{
  "router_score": "sigmoid",
  "normalize_top_k": true,
  "balance_bias": false,
  "init_std_router": 0.00603,
  "norm": "rmsnorm",
  "norm_eps": 1e-05,
  "optimizer": "muon_variant",
  "batch_tokens": [65536, 131072, 262144],
  "seq_len": 512,
  "train_tokens": 630000000
}
Below are experts of layer 7 (counted from 0) of a mixture-of-experts language model. Rows are named router (the router's row for the expert), gate (a neuron's input weights, with its number), up (a neuron's input weights, with its number) and show model dimensions 0-255. Each number is 500 + 40 x the weight over its row's rms, rounded and kept within 0 to 999. Numbers have three digits each.
Before each expert's rows: "mostly gets" lists some tokens that are sent to it at least half of the time; "comes after" lists some tokens at least twice as common just before its tokens as in all text. This comes from a sample of Wikipedia text that the model never trained on. Tokens count by the router's weight.

# expert 88
mostly gets: "5", "8", "00", "6", "9", "000"
comes after: ".", " |", "–", ",", ":", " ("
router:471500647503408515426398480411522526532478520488509566474548512525450488492434519493485417445565479411519554472480499461468542524569543506515463428527503504472431507514550419459517471560494420481506570528527507509536500533466495528418422453508501487440496482486545499556539487496461515448584520453505470536540520417500535501463511439509563530543536473508559459491522499437534558484500487484401508481412477538455511515531514475483493541516567460476483453427527522433503489574541537513508475477490498443565420480544511501537505481544471535481439528534529490513516527488522556482505532533476513549478500475493539462543467481510515495480564429494489492477476548490523509531467580476479491443498478553526435525514513475560524493563521507449463497442481483576519449527507543
gate0:485515551519548517493506422488529507433516483432452525468502515514496529529459555506497514413459452518400505539505474555494522439552463528517490473529458472566481477561474497478461484550481508546574544527500535446497475485488546511476491531540527504539521502559475534598469536590484520570550513461496501484462588544536534576503538506526556485480522519542524436421494554480523440474424551523452477508553467557552505479575564508524457514479528453426489533540490541501472512523532494461509488501487422462554491487428427470493496501526494480428486507541516546520457524468510515556540452518502514572423440458459547431458474510481556476453599559485518460493497502459486497457434487537552506500583495470502528545596512527503610531537522538485518456582450523497550536468535499
up0:489503484504531535523452530461489432583476496533521592588482412533482496474481427489566536500558520480505557502495518488498461460431471461516502393479611546510478507500523491482524455477555471501490549424496472545489487527450450490523537471468472493596467519449465434486487481422526509530546533571521530498618409557501474471520460493491446501530450483507486486554490448455481463512552479549477443518453547439472544497423483495475507525461506538504449477490555537526532507485497463515524538539505491533506505543501520441511480479485469490528558548505488434468503534548477467493514537502534479391471534582548445484548547506492497460547444481481519485505502457490453529487539498516440445532423503479468391509486505506524452424426461516498492575436557533497441433531487435
gate1:483539409503529534454524503520449609468496455526449512482560457555505493498471458483550499485445499564495448480539468484498497468517541513520501541558494441485513497462543518452490524530476497438439494494519483526553487491518495492483439522433489594476463548500484524430415471546584505469518487442566488540506478509517478474551484532523434566422563539522570468524489460536484574499564479454547515444436528506526599481547510462504374412427474531522483479503544429501430581441486455515501514502510512481509505472499540487496481520482402561561586470513538503530473476506496469514507531512511507474500407489522471466520467476515468488481505505485477520450477499490554527524562473551567548477425505462551481509500441445468410529572457437494534490550535483464447435492484509
up1:492520403537484494447481461559451589483466444514466495440533521503489514549501487542556491443479457489517457487554418460482490449470490554519502451536521451492549495480495496471464538561460458539490538370528531518506475524496514535502420524474534589509504468591487509557467481560578566500510486534520505516529465501496508460543505509531461604460484595492525429441464435472481580436497488523510509499483465489516522541518532516486425422499448501510485465481516438523400533507581422504488458551456538424483506460511474527475501585495459539530508469486522559547426477429558479477467511588515481467482497484532518456560500479525503534447476488531459488409468549528527514524532537558562503543481499496464506528513503469526521544517459441495529538550435545469479503531561462
gate2:517519539516431531507513560534490519603523576523431434460521550469473483525501462479491513520529460503479562559485437464450505540527468437456531476531483511505518535497486540537532507490429456473491506499504531463541541526537540477477492445564562512448520545532502484610529577425572506435478550458510508448527476434536443501445488522367501455537483551547526490506576498524510417436514506504567437539488521497496481428508481501460494445598468490589505494523483460478478509564585541415458554473526510576476497498573484500539552468473470437543506445544463486497494539505514505509522495463521494544440510410538530579503496463447498545547408463507445492514527474527481534550449442453484547491491544575517534508487500465527477506490494508492471472466495474546485550476500474
up2:442492511516472500439510521507462504507506581579439449517493525592502453492528487459505504517459507459461551533563490505483489502467479454476511535483429459481481478520515492551525560485467472442501563496467526401566430534407436525525471503515544536478474522523545490506443526469538472462434493532494480529531534431506433515448497518426503491470553619516551501464509547496481493423438555485508479580425532479505497460495486588516497448557539548566519480460451422466497493497603516517405485485493472498543530509443513489566500463479472519533495504541460513514518516488501566500521550511551471562586515450600481490515574527443523542542428392490509526477496465467502509520521515457439511493438453527454475476392522488504522480520480448502527473441497476505542514483482543
gate3:525488528556468531510551568494489457525464539585532548484499557516419586447526485493585460499417537476514548540432499530423519509533473497530561446491496481571450521450510441468462465464472533449537490580530453567517561528557557549440528423508475461540468484523436480547465546538509482460539502457534525391443445506536427520539564523462470551503503499506499509514573533521469464531499466464525547497443461420542511554535461459527526425524529505572531521470497468495518443496472517462526431459546503462520471478481495440466533518451497461545540494542562528485519577524488523465452474577524522481520582484461469579473475531482541530526495554494587484528465528473527530496485501482438529409484528532510571515552515524466500473509499495489481460489466513442454532464441522
up3:534534513485548470526464535511519544490534470439511559496463508500561576538522505550552451548545472499389476438510529507565429497464531556497489516442465495492533479514508534543457515521585543490445497528578563490457473456468485498530507499502515517444500512482455525422501459486481523573482448549468491529618476619551480456484406452556493496478455495490552510521450460497546514550516449487494511475492568601514502528478602537470502526495504476464511509497543515439436504426507461543544516562510517543438521473541476511596493489479455502449480543484488531495541437513444476465596503485532486464532397572516534394555500457523527509499560497528444504559476475520502521511510486445494511524476432482553440479474486480456511503481491478467530495499482520495577516481584483

# expert 98
mostly gets: " 0", " 1", " 2", " 8", " 5", " 9"
comes after: " |", "–", ";", "|", " (", ":"
router:494458626476387537419405495460524527500526529511513556488539561507446465492455531483490486466558498430417561550489488490461522465525519480499420475552543485469478554475494442451489437561487468503516525499451544488520508497455518479465434514527496511433479520465583488496578448475405519486572522480476513504530535496564504478507439462488535547515525489473550471470481535487549505518439499512449527503480513542458501487521534468511474535528559436484470464387541571501493481576573546510503477552483486473546422458487491547529531492559466543453443530494518506513470468516512560474524539546431540513528593497548550438580482473530478558473559454488442447433503542505514477531494533503493480463511522558574469518492475501573520484502471522480432471462533464546499455553532479
gate0:487494526561496506541446509511509456429501542498487467460430562543495459495495475479528477521484516452467495475382533480462515458580509497566506545524489492510530460493473487496498503536567460548529479503428441493465510438533452521519579526575461407452498447571451517527458450521374450504444507445473492481511466576487486473480460509502556484539460448511513452435518478495515482530466519427532502450520404490474472511619593541513533483500449528484495540471531510477522508524455457461521560484537437510616537493464531516447558471601503434548460495474501488555461511528485525492531510507466434465486529483423480507498515540448494538530470518465462514457505524523482482487532462497525596458490439585518531477561524483541501484435521552524486513488459482469511432489420511
up0:535547481502551452562461489494558536498455501484487501478448596527511502530464427469479478519513574489471532469493545509490554517528514496507528511497483474469466441562498510511547422507453436579442583520438473528488453411512402520401567473459516495555435536514475485518392473520449453489481478492540510439540568524501513547527487481455481477521473470516568406540477454510526530500505552520498491407472463500469537588513550566534521447508488568481510490504487435486562515515509514435564506440513443470483578426505542536500477490547506444503465504567486534480480495478529475507461499579461453496551497462438534427549513559510496561477427469540550542452521457516522493462495525537493563496550423497518495422508517490529560484482502519528510504521488430506514466429466549
gate1:498545570454495539497560499474457543507432446430467505475465423506485468472488547486508462506498511489588482458515563470572594449542461517493552505536402410558498472526445540461568529566527563555534559442522534507503482479552521502560442522519512461445516559526525509545438478494461561521480489465464491512494574509486568464511501492538497535471514532440476492488454490506503482519501499512522465453461529505518507445505530508514526448455530495498466471513480513478486489515556536488481495459512542515516484478500374467570459508580563525444518536465500516507522510532476507466498424535415505606445464421602487520547440527482433449531566536478597502506547542539536498545493495436447469482498519451446503474512462573458493417493488540551547536523522485510493466535565496
up1:521448506439439544448422503542483537489609561566519580516552547522469513524526488487612549486475511493560472448545573491488459531473480508503454519483533488480521535421484504465496492571490505426534485478464462440542527544461511515498478463497475501542516422525547469502562544523484510495524530552523580496536417526549467455514452439506475467479506487560474505534540591481512463546528574462525480485480515469524451558496406545507545582567533521566480527483498480446514579539532512504512498578459410483523522503504504469547549548471408570484482489578428433514533515503526496451564455540519485456518530486461504540544504431574529537473516519474520452488530527503491468504510451468523514450531492554483496537436496482445497497518588520547516473433502507508471442489453500
gate2:508442439499488572447501531516445528485521548465549494493480487507535496567512541483498531464454496524546488543435456522495572497534518478520481465569512543570470579526456475519482446503460525501525472491545488563424564475504491475470440452518472498563520483508471456524576475572504470544504564586458587523503432473511518394498504510481455582508524487470536461468451459487507572495462450508474588505491504480544482504510398459448476459531481511481481544492450579503555487567485481459503477493504500480556386451482541535488579433612475531512503485480436488463529465507516518565531451512494528463537474491501471465509432491551616550486556512480424556438481510526542465506449478493464467448534495542513472515503560534488568561501472510492506432552524536472506454513481501
up2:572452416477531555428545526512487482490488601547552522385510467506521552514530529459549596459501484548474543426444468522499519474521493470537503512499432513594550534539415491508502515509527524482552479483465439514469583491542499466477445516499477516542471443468444504499563480528522499504486527514470489461470406471579504478520488468488523535558476470532596470492438469482474497479482527431492572529540534432585452539564483431492486492517535461534442495486513599532497491536490474450596472479457524471543468485476467517493506459536484540465448522529469551433467461541528484496589480562518516491478486562534528476499429455456550560490547486523428574481455522497516421514489445534513494436547487456506556525501526490516491558497550468441521529514499466522469525504466519
gate3:535532574575497509497511495574449510492586506511510467493527469500562491517451526460407490501515464529478505549457506458508516500530517509485562544550530483527415454502546485401555549594472502519507540553533528492522530494448546563458558547564403498480517511536433507486579485524487513446472522409528449531498516551459501491546483551425501486380498463428460520460534573511399525500493545489476496492464448507539556482540485527507503433489414472454490499508541504566552452541519491489506550470540514433524450437487534524490483456519484500503428442545561564499476492491467460497452539468539531570486544448487505487490457499482518561444452539460502448462511516491507470460470524457482558489497559500467575545521500546491516604507553464509562472496525518444519555517511484
up3:484567453521465491420508506526479490483532467514508481465514518494485513484531574536469464486499435410487607491491515534525546479504549469500465472497519513503449489471471521445502546556511528521519543550531517472558546540513538490486488526529487494433536428474548542490508498485486487415474540491474407528507532454518483490562435464499533492478505460550501482487462594458524506526515535546415480490470426515569536479540484560461481475547433398501485555545573485512492585543482451431493529457483475543571521449502575495495523458540539468491519519463442562524508529529496516502479504510591534541529585505455527489509467519473460500398568471463517504450555440540457459490466528458460494496476526455497524505511501455547491519481504581448640469594444576506450449501504540

# expert 90
mostly gets: " 195", " 194", "199", " $", " 193", "200"
comes after: " |", " (", ".", ",", ":", "–"
router:471471615490429525451429391393529495501474530535527552485536535526439485462434543513483429447569509483475530537458461467502524508573549518513451443503489515472466525494564431477492472552532456476485506499507511500518481516466525504414422458512484484430443446435553536504537461513466487433580506460496486538525515471541561527497498431542561490547534451495531510472525516487523525512502478463428492517450484548448519528491564477485506587507581452494501512422530541414466497545518508539484485537459530410510449484532547482484501489523516563470434557533580508516524512505513541482554519492435517530505533514515547482575517494518470515475564432503420492478482514478498491531501536481524464433491512519550428537532499479587476494569514495484451443459516485592544491550515530
gate0:547528438460454578482485537509436429471548476520584485506450516498526598528500495524497452482408509527527538524462455493503530501535561545476446450494487510501494534459504542505490496495467465458452501516519399485462479517507460462472473459439570484524498437469463487559536407533499488442517424554417493472432491526602517498540531460519417549578543459471558483507477475527545542510492451522424523512526500471541469562540488463454494437493487514439540497612462542445477531500502400477454438523458487508547499418589437449458558489579461505480487473424438480481524494528516508514528510496512438507575422487504480524484492490472432442490494503510462499461442463515530487456483519490437436528484545528482482531532501517511484550514526481537450481488456475487519436500521514
up0:432500516444550435467478490436488536532462429504534516447537526546521549528559507509449471473519514536492454491489482449555494457518477487496469415476428442475505466523489529483511532593474517448493502547491511483480480490474461421493443485460450524452441491550515509497588440530463477495493571463516514489554492530501498484448461438508527538479441508565523469506520536432536567585437489518483535525477507539494593499605614497553449490598539478470481479510524491482515492523527457565523553467492506507524544503562541517509508424428478455495422516489425466505503479550458548411515464465590439481461565412465487513508516433471471467467495525481418553508467438435516525467531499480453460430483517543537513466518479490516496501452428492503483469511468528491491448452461458
gate1:547548493463469506536510504478555523504418582549468494507495491469535474520572440461541440479550535473495540514524521481479483531476483502481488472494514499555527466529497516513482485478522439429482452542473519507550453500519525539514467497530571507494496446528447508496476443486516454470551479442532542530492567470492510444546587510517488554524573420534549525422513516416537530489441460478586449488497524633548558511587596482490448472519464536547530475420471481473440520495566498516476479550487495479470483531439429521457497507524415462511488520523510420439517468512490554476572448463477490486516475619431481481527511489500542535537428507517461494533488492468507582533516501554571466477527468469521470535493546514515539494471500474597382519462467444526520494513468541
up1:489533520465547593496466506504552538472517526552471451487487527477461437487578424500491486467518552538490524494496550509512492503434448528548450441493546462501470477460477455470483561550484522482541499478512585540504478483561484533529469423510529478484447480523468536469519488452434481458489563527501551459480541493497511528519525516490546525518534477534543474454533500507581503476452478461552495426456569566546546519577546571488432457473544554548534519355457444507426559552510552492467460551478485442522392532427558504469520467532459523548515539542523476489518410463520505482554480413533496464482464532477523498533500474524580547515479564556490504545490522500532563483435475564551502499471508542508452499507465431451502498461524481585445502520560517571504495499464463
gate2:493516564522522560484454475515520457518519561491481498500488523498524506433465494574453391430393413466462458419536473576511447541453479524457460533463445454474493495547487460585533459476556510449477560529442495486560461523516548503524474514465511481494424538486472508404501517516508446454520496478512516489523489521436525476573524458498528475565547506516475505501459437534507563555493505508474514503543498496478554513442505464495467514494497549479467524547474521448370448470468469485582435497498489514458397518486529424394491511495500542465492534491576541491484348492509503448540500512504477441497562451509489517493502520530477535477487436577454478505467491519449545493448545486532513520460552517503484493579497533494509520540506457507461514518430436536467526542478493
up2:539515458443512503473565490590452560460509494482505459477533500557460510577547527507473528515561477573463510510542482413490482443538476520529522477495465549472498484548473501474490527476444541537507473521503545510501562530549477527543507505526405536424498542509470431541492446544495526592550477445518531520461502485552421544551532524505522574437530456506490537514496506472449477545485543470531503424484492491526424541514473501519509467413508444536501470510502438582578559531558490568386498489510510468572529437575446484523517573470457453544485467455487520533496574513456470558507514559453461471549437487556525559516487484429528473469501534496549519515577535529512510513524475485468511451500486496551534496479456509513569493473474533419529556432533518445526493452591474
gate3:493463546496525559534481434498516502479517461585420511505469567540512528462540499457462486453541557486468479512492518544474523495546537471539440399525477553463543454542473393554471529467509461509560498526481594499480554478450538489504531522466501545495488507542529473502509481542429470537492478428590565495447504490502517469506538489523512514412573460486553532514434403476525539515434499522535553488480504499433501468487493436477530439457555469489454582480568537464566473573478469519521495484515496472497517484497461475482460483515466473544504603506496517485542541545522549443528554519508494459461549438459492542580454432523485471512550483503443509529478446492497448439544455570505507463510531461549511486496603561610564481538492519506490472474474535486573438487492496
up3:542454536500455450461558554502512495544509491459512511554522416427504470533476522549461503509442438498516507459548505465514449499409473561456539571425581456449516544466504538474508466555471494515532520494498468508527487514521498536506473508486497573539512512440485458480467532441488521528564494478422451490565512538468505530453500463469546514485407514531466480511493531487492548457592505508523453460510544534538405485539480490484455548549502576483536426542470475527469556440565463478474528524512421526489528527534494493491521415487509526442502455448507525500471468418486555593520443439509473548538534539528531448416538526565526490446549507422473449487557575494476532514465519445494518529501543533514472500522423407418509508490472475462490567505490510520404501548495448

# expert 34
mostly gets: "idd", "urt", "ind", "ald", "ull", "mond"
comes after: " H", " K", " R", " B", " S", " G"
router:464411549448475471435406413418591516507462449457547502480472523497458533433483497483521443493518526438448503537454555528430495482571515518480431411462514514435448527506472432478472449550484488453511515537496510484578438518455479442470450531487471548531545444451466470526588518478457501510570536448512423466547498490487506422531466498509552508571479484504513496488483499535499547564494477483458521479484525564464481523546533459481500524487496493484530483401540478466481448547488499566457536539507515539473489505524501418555538457498537544424459491510482521496526531529482483471502476502463502541517509497519540467586556508546517486456571496492450529495482522434482418481500492465496510521536492611525403492487453416558490437493504468511443495407503493522488483552470544
gate0:465420487488567492519574468539510499444434458485471495502487583495467551593425488504496454477550535500528477451539559564479509477596537512522511472562585505547525530518526517469535452452518452535572481535533546559493590546498572502513470548482524578501479510514480487477523551529495495497502495495461543488591498537457545478526484609541472485447462552499460517533500523513532485543545528514475478418538519490546556501526475477513444522444508508462499451452547535488486515533525533502431565492405510465444496495534487553470492534492405518507461462482516508460545604494489463483462402467540500543535442450480510557522531539486539485485497487520486553548539517502475496486517458474416548518517488529422503479488492424516474517490551504420510497465480498603409552475451474
up0:452490495525589472529501487534488423436502480496504484572475628508531537548457408467451516473521502444535487434539546552445460479525537510496527476500484500574532471516583484496425451471460487552556443523558561500521499479460490529560533500512459477474473468510423554464512491564505510525492514503502542493551475475526530467525509586543484532497453538482501422524527439522543509513518456465451461460480526527500475506514457493441421543526486510466511486496484507519502533534542407517505510496462555468426472436473478474486497496447515404478525462430549486402557535506462460494418513478458475466557455475470512487491504457494526480569529468531444511553629517476534514517490432510503481519539422579432544517495500419495431480480563518533442474501504535530511555472491437
gate1:460550499510559493511592436444472476564458436413497509496475535465491450432436487484469504495434519522479490432489439560546528455544460534499477485443434455493501485562434485508474538504528506475465506536487518508465461486517491528586419548511532466545560510499470487516487551494511481500540461515489513531419500517546487455538490450472444507472521450463521453493482481470449542495585454497493484455520410495413488528499446500455466482494577472478407477489473483423502528437481449480559534551500502593498516469527401462515559483495533509496477535523530521532449514555457526523573465496520559455546494515528471459460525499428493512468468570570494492531462498528464395486473503510514510412409569518448537516454526554492474520583464556475452501476479466532471558523438485
up1:484462499570524484535430509528488527440493529541548527510478446545440510549541540502462494460504473556496445498542449508538517511461515481477494530572567522515458506461524515495457526482476457564484443485539485509470541535417517544490570420453483410460463561476460497480470468467502485469497542540516501439487555547506535522479510541511511524534460535519499515513472504527544519542450586554505603527485534579549514449469528467521518474514426476488516530538443478514506526558550518578460498369486528445514545556525513544465454495455476503524444471481414404494486488393589447469485513477457457539508523576534510456559445521451534476485493501472481513516521515518459533576459530445546501478495504503557454514562552476536496521419594466498491460527544530438535576505454494
gate2:483500479465516457469554489522484506419404507454525497488535521481581457481459461465527424472498525536516516507486455540475497482487522542487583490430486507478503433526548571508546469467518571469530443498478496526508479463500535541526487395438454451508510531459486520528496499474565493490500536479486452448507532418439504568494510524479520439502486499464525445459522499550519506439565440568477483452485552475404440484448467557484491532557458519562534486459530520481480495430471526541400503585506489499477499513568471406584576499502477473456537538494483575429467550511578573528548500508487466556550517503465483513458508517445477500492532516555453479502424482514476518517500488484519505540538418585528471556445507541491476451491505521540515522509387483531453488424543539
up2:523473488503456504479494499472565477503537581413532456470501457523483431499493458579485563495508520439542459515389522465484537433611456551547476508592538529519503527535454452532460533466438413478504501445499487484557440452466436513492429573534516501532493442505545556491458470582474483493539476517516507498550480570530518419509466580485490524541507527479467558550497471444499421553529517452483452526568520491568531444553543457532547497474536520473559497569488455468480483504506469508495541559487535469518501465478491506499509518527591553579462426465437481591501532451479482522505406468534476494476498480492464444537516486530495485489440498492468498521515529503426520492469499510563453473484502449484525520485478453580483469545438487442512508498552532453510456546489433
gate3:553499534483561496498533488452486551497476513532447470496537538540517561508483485495440458553458617515478536465482487545455537418484449472395460495520465569481406466470525558459440570439395493493465447530488464587495461486474453556529471477469424490431540482504562535538474496484545511448565492489510470469445582548452467463474494516551438560527501586460492462508506499508468443526488436458441523481493519497587491556503469542526505540501474558429525487534547561506501495472512512532469443490522571525539464497512485564481513481544509491515485491476415467469498481499490523511493469471456455493470579495476523489506518538478477416507488470547443493496523493535500544555482485453451463423540485504472544455555450516510490482498495525520465500480504341498512526542557446
up3:500449461483535511500540485543484544510486499431505470514483538499573483458445452484420440539482508539421529421530510474478563464481516535417583440470453496524473487530479539482498551554498484451491483517509583524495449489534495550553511506517401561442515514467532569494392465511479477495457507490525509510421554578431483454490531535508443584517475508478551425570475475410442519473478486516471497494495584504548539507481484572483491484450544553462512517548505449519523464508457487561559468474546561493488526517493560517513518441460562493426488430507494471492524477483549506525485490528463470518443520547482511537522567479485530449532431501519485465461535555516457591516556528450498458470541468559459486441586490448514531489537404468489486524518537440508479488462542563

# expert 111
mostly gets: "anguage", "rist", "tt", "ittle", "alls", "ij"
comes after: " L", " H", " W", " D", " K", " T"
router:451374561385410482488419494399575524460540480463554509453540510538491547466468499534486463472512539493485483526449534500427473540515540525450492456431537508423471543503511490474462500503471430546505533523460494510527483492422465457493451515496498510492502454469524486518556502477476553469543521447517473543553503491475540527537500493538534526587517488497477510492511519497510527578433518434536467518430488567491429492503544439531563557495574497461507480450540535472486499531487482606504530480497540489446505496506571483558515518477520497456454467517447491460517528517512530493440482514521482545527574540531486478584565484548479480474556475437411493559469546483475440500458519435463505432519486573508448520483445420553511522542505505486466545476485470568479428534448549
gate0:481470500434492444545452540520514524412546476541453491545545509499552527520457509495422506558464501546532434505457484526492434488493437446527502479425472484565524492569488524565553520505521491590475421521497501568506501482531494575500487479457421517429477431506438536432529528524461491500503484474493602478508459445463459551484476543493508480479488529464502497534500475439526521574504536535472493472480618476569492477550501471488431569538507487489465517428554527522479458566517430533509506503481441477453503484518452520502513427424525481472473453529519499482556441470481519497505478535442458540489537512480468490547484506458545475534482513492490532550479467541439601539475515501436543543586522527518542576527496449430474578516505467451449601463460457467508433486496455
up0:547523461598544478504462472558497531490499465417535480529450478531549459505473466461507556548526465471483468457493516548526490537495493540420464488475550485499530584544508522463437453436396511430475444468547505469436506477429518423530565557466513526544514565534475448529472543455565515461543466456519437516546564539508554477470572534477480513583528460538505587507454538556510542506493529468526502515431518579476451484441474529478509462504439464530521427505471488554436480509538497545513545534480486460492511547470465531534510535517513526525534489464540457495504502460454525474500565411493449524481472475583535487449452460496533522541522528496496461505542534467476455558500482538505588485514458582536534389506531483594497521565537471512530538539465561488461501525466519
gate1:461495410471511488503500434551487522409542532526510507542426479497531526532542541478563565478445518560568517490513493466541582539388504515481504539523546524477477507502453512502449477474485491582500518500553454542528507428514483497388470459493585447496462530554515464510508555488486514503505486482486472546504486432446500518466470492489520463433469457544539495503444511461521533601527489561574548547449577492537445465514537434541577473514512463529495474505558539522499558448499406494508512519448511497513488464530519476489526512465465407563519469412444502526488594493424490493500557514438485556523498486483486496546498461462548531429441471455469467521504488542476531478479493528527476526552447480509503490465499486497466644498501521515491532486407524506411472516494529
up1:502525470487475460512546426545575523440518520494532493527499512496560463491519516500531557526491524511505427477443505481501469452451571474580488528509546433598504480452526506472511507451529384515552525486560550566479432559568526516495495469478521488497446456496526500528529509481476472562519423453487566470485488501459598499547517447493553422503542519454585571445505507463566564508505525507581501492424505478466480435517521502493463503487442537500514524514508466426529508436414537507496556503432394554495494439453480525560508521481540451453464466473484619441497465506428483555516528493468501599459505521517419545492557499505545482514486471513551488465535532495520524537503499479473489448502476515449522502502538502513481454447483576493534511541568459511513560504544494
gate2:548447488463485504505564465494487512404525509549489526501582495465480511488443444538505538477441490493479482579470467472469466451453481471446529508445516452448502514477500511497453465507528520599487446460588528477470528507471502529524451481502454485512462518416475457519460503547548469546544501498560559512491468403504464471518482512450500611510588503476519485549584518485509528542518509509514453634524451500560537487511529500474504506530559448515510582517519563553451416477511498434461500560488479558520505533583531415485481533462558550465466495516466522501498489467534488533475483511507477487449523494527425490476508489422487480474522436506483481464487492508459422507438457470545557405510476469532491510469464428587543473539458523518573569507453517559578479490454498
up2:461534434516472458467593427445503478471528489537566481421436523582465516459491497473472532525427519502506497481414474397532451530534532528449452435444445424536525509541492448503471534553500520405580563511531485480482467588484449421528498528487515487519518546426474441511487528508584549550544550507459538482473464465546450502516418454444495483486527558472494469513462496509497476509483539511484479456482499464498461448461580471441508410511543450491481526507496483443528492478441461547544437494501573458463508551529453451495466559466498504473485539511469556519547454519496416511485470470434471521512531510498434526518501443471469422484565570453476500506468451534442489475537471514529430483488535501482529517483483470499529471438496553494512526483503515547540596461523535
gate3:515534502513564466514579514482495515489563554554536452454552512510504495521459488507494503486497483491452573470475584480534483576430534500472516479468560496528559533526458461524443504452536475531524545490426489465433574511551555538572559544438544510471441496484480447503469543511480552485539487460493507536480534507434465528466488512441564492556527479481525462507538485543531479496437482393564432432498436481477448506476517482531483444540507467478478561442511482522461529518491496491508573540532522525520474478503456508490505510511542502528490469444533493486533477486533479490499563501524523490444438458529446490524496503462496406582493461527579386517498621490511449514483561553582463443553523445511506474547501472487601443541474582527572493488484490424480589508471511
up3:465498504511518583477490463547545539547478464568534463496496527522449432446522551469564489532519531560464470487471485463570498436547457481539411543470482499520453488494530453447512408453496506559499508474510551557563506417583478532535446475588451517501453501491550518514518468532584513493408510542525523509452422486592500458509497548481581499433500466521517499541504483517504516534529517559425567473527491476501568491488475529486518506475490489495410505456540482509517558499511489509525465434425510431487482516505515483483498561472508466479425504552522493595520466492501455509555488478495511536460528571434544485471480544529505553508451530494489547468526453432507547432496439480465518598452469513520502423481547573443493540496471496519484487476513437511473501482615434

# expert 36
mostly gets: "itiz", "uck", "iger", "oice", "ould", "udd"
comes after: " F", " B", " T", " C", " V", " M"
router:467443560406447495487396428442640558505496454472528505476509540463518541522448488538474505473522536455474495504449535481450521509533499508499512442376536522439515507505528520447491493459472486485544540539479485564553464487450456477495436440525487509519519481409519531488507511505480528484552536417517424503495485484492522457471485536570601436545469540498459458529489557476462513535458503486435514512467503540520469486543520476503515555476543476432544511380523553465507490515544533534512520511523528496453528512515518511576500484509524513485452463509548480491501567483483479537533447548464499543503570583513522511585442483577494448495533464420449482492460512502467410510486510442495485506482500575531435525475441508599455475507512478454479552485461472554492449505479551
gate0:511505439468443507530566519528547499487464428491528503540607489512512501525464523564530475497502508498432415486494489431455418539452507524538439497499531512489494517531530517518486489450414493562568546508519581458502572418491485517522493544455563451490534507548478508454540479549530471431483451539517547563562532513487562496523487538476488499472531497491476497535423528487567538516502531487514529486527489422451541464469539487533514490460493492432437499490476503492451633505506480502440555481525469560466531513491509491486530559503469496529447463486482476402513505484512482545511476482569582466422525519495498453491483542563508442531503551460527432539431566507461428491462489425526558485519523556516491580459582459528405485527537493463487551490392449480467508485499518
up0:468476497500520508559490525516545544501484488517482530507564438479508556492495524588487524481499533557437469463510509441509466557475494613506517507455511479550567467525483472449438503436444535565536568451509518532509519506504506531568545510532447424508529544521486517499481464649530457421471491506524558563509510513493450531527471505516507427487505546513428400563456507484557490479470516528454560464482426476523534448454492522599527524499504533458422480450445499475499595526536531470490544522522501457478523513445439523464497510487467501483452487512505448430474487449470512536476456472597521434421432480554473481505457521531534428508475501516510473500504485488469482563540502527483545477515533520483536565523581489564446486484546497456559509462451422462451492476579511
gate1:503534555427483428544467466487469481490517572509518484510531503563541481537454592481464553443469539513477564406466513466525493469425367519501485528462488478503435513536403558491509489517487482524465461503473419466471554516510475435431533449551466506465522470510466493500536531508522447519463435472490440466476425524537451521502505489479541494510438570539532488509485467544457562529547535511524530531515530512489559523496538516539459521495535491572478551455513477537484463464462508488543572526541479529512490479524466484475444447472534559618536478507524503475522511462523481477541530440469461520459508511500528550459493525438494539441539576490491540449460429566474513547497438505547544528484460596493528500538455561598440495478530536497512554437503528560535420483519577
up1:452507439536523494433494534477424490484601469537456494489503489574454525426559524461534486535529547507570438546563466468445515467518591473538488494529458509536464552553528426508505534517545529477546522509520552427441526477530540545478476543557495496503490446506488450494548500511468462514530543544482521449516554516521465550535498524534449552553541423512473473439455559503507457497524436551456544498506478460501466489485477537507448472552463453501455466573552511509453490556517482499516520451467479488507513470450551546500521533514437515521474434479545488532487490557511553533432505562545563444517491471515497540581477461486483473530506443537565467492496450404581510515520570518478519453428520377482475445512515471526498505468430549542542443506554432439462499522414486
gate2:517450478508494442507497486543564489444504473582436486528565529445517485473485511470497532491390514521544511504404476520548471540489615538485433435465592492526450507544516432457443542553577451471509451488496487512525418453481450532475580502494490469436521496546497489534495588522514498561488500575525449548499443473569435528536507466494500406512526454497499482470504570470510436513483539545428506499511538438467502538478462546499497432570450498453514573463550500511467468492511446574473448569506497549494482468463530519546530511469527500508448458492445503519501478560440446494547527565454488530466510537540463503493447488453417453439489493559479465522520468559536435512491525515492501511503429541442483448504518494476425487497536539447523480529419487515485503530507540
up2:491551442475463484553499513532542466484478493504496452603529522468574493493516460503610551460446443512513471508479506515530476483567593553424499500570607532553478511534536482479552522512526482497536540500528434518525529476479475506509583511489494543473545463527540539569437543547459503474478572473564484456497551547509438495548572472524523387513477526463528514496469529492489518551497427480507520519476452485424459537446432560501484508506386487486453593501518478534559497530491517509513514533514497507442416477473491533557491507503507467554489490507527580472544439495457483504526495579407523486446450475515514459507395459455483478520484520521557504498560463533513525525571508439528502514492513467492457523533513506576521497480543503517499536597450465517509455456475563
gate3:513459522497561514492553495528489586488491511458539501485561493558490449557521490475496555510586456497506452504491495464484454493629448525491521495472529515503532419485461521523478581425522471505480519503526477505511509494503506498480502513479482487467529539475537433531392496504627521501386484455503514511458508542576453514450496574497488482495456487489501544514476482411465533495461453412541518528477401523520458425528544503526504484408495486544523478498484480529497498540474540489501493577493500552465498468501534525530473467478533506542543508489582558507467582463474453569430484465489499406535504456511489542548421508468448461546459495495475495527513490551533462540539481544474601431485482434442506514578432520508500560473556487451492512551447485487514479444556567
up3:518463460444442449483422510448432505498514534565535500475479507523539507435490544503562519438556431459507477503478488499502478488531459494492519577501534453486410553542548545481534511518449531486507473462508495473496473453478433471605549477489505542492499501466460543494572563489458486492549521559536446532501473557453463470554521494440568433522470572500532480432509482530490448538547476528482536516493519469453508493539480511508543491478484467544506512552541481507521563432517499574450461527519478481512458505458515508565514502442491489538524485533412500448518459482583530498536494542447529524602424470480508426476499480532567531463580548539521560565602437471505515503459473535535547478544533537626529553504494460531538526534512527587443492536531546441465515541457472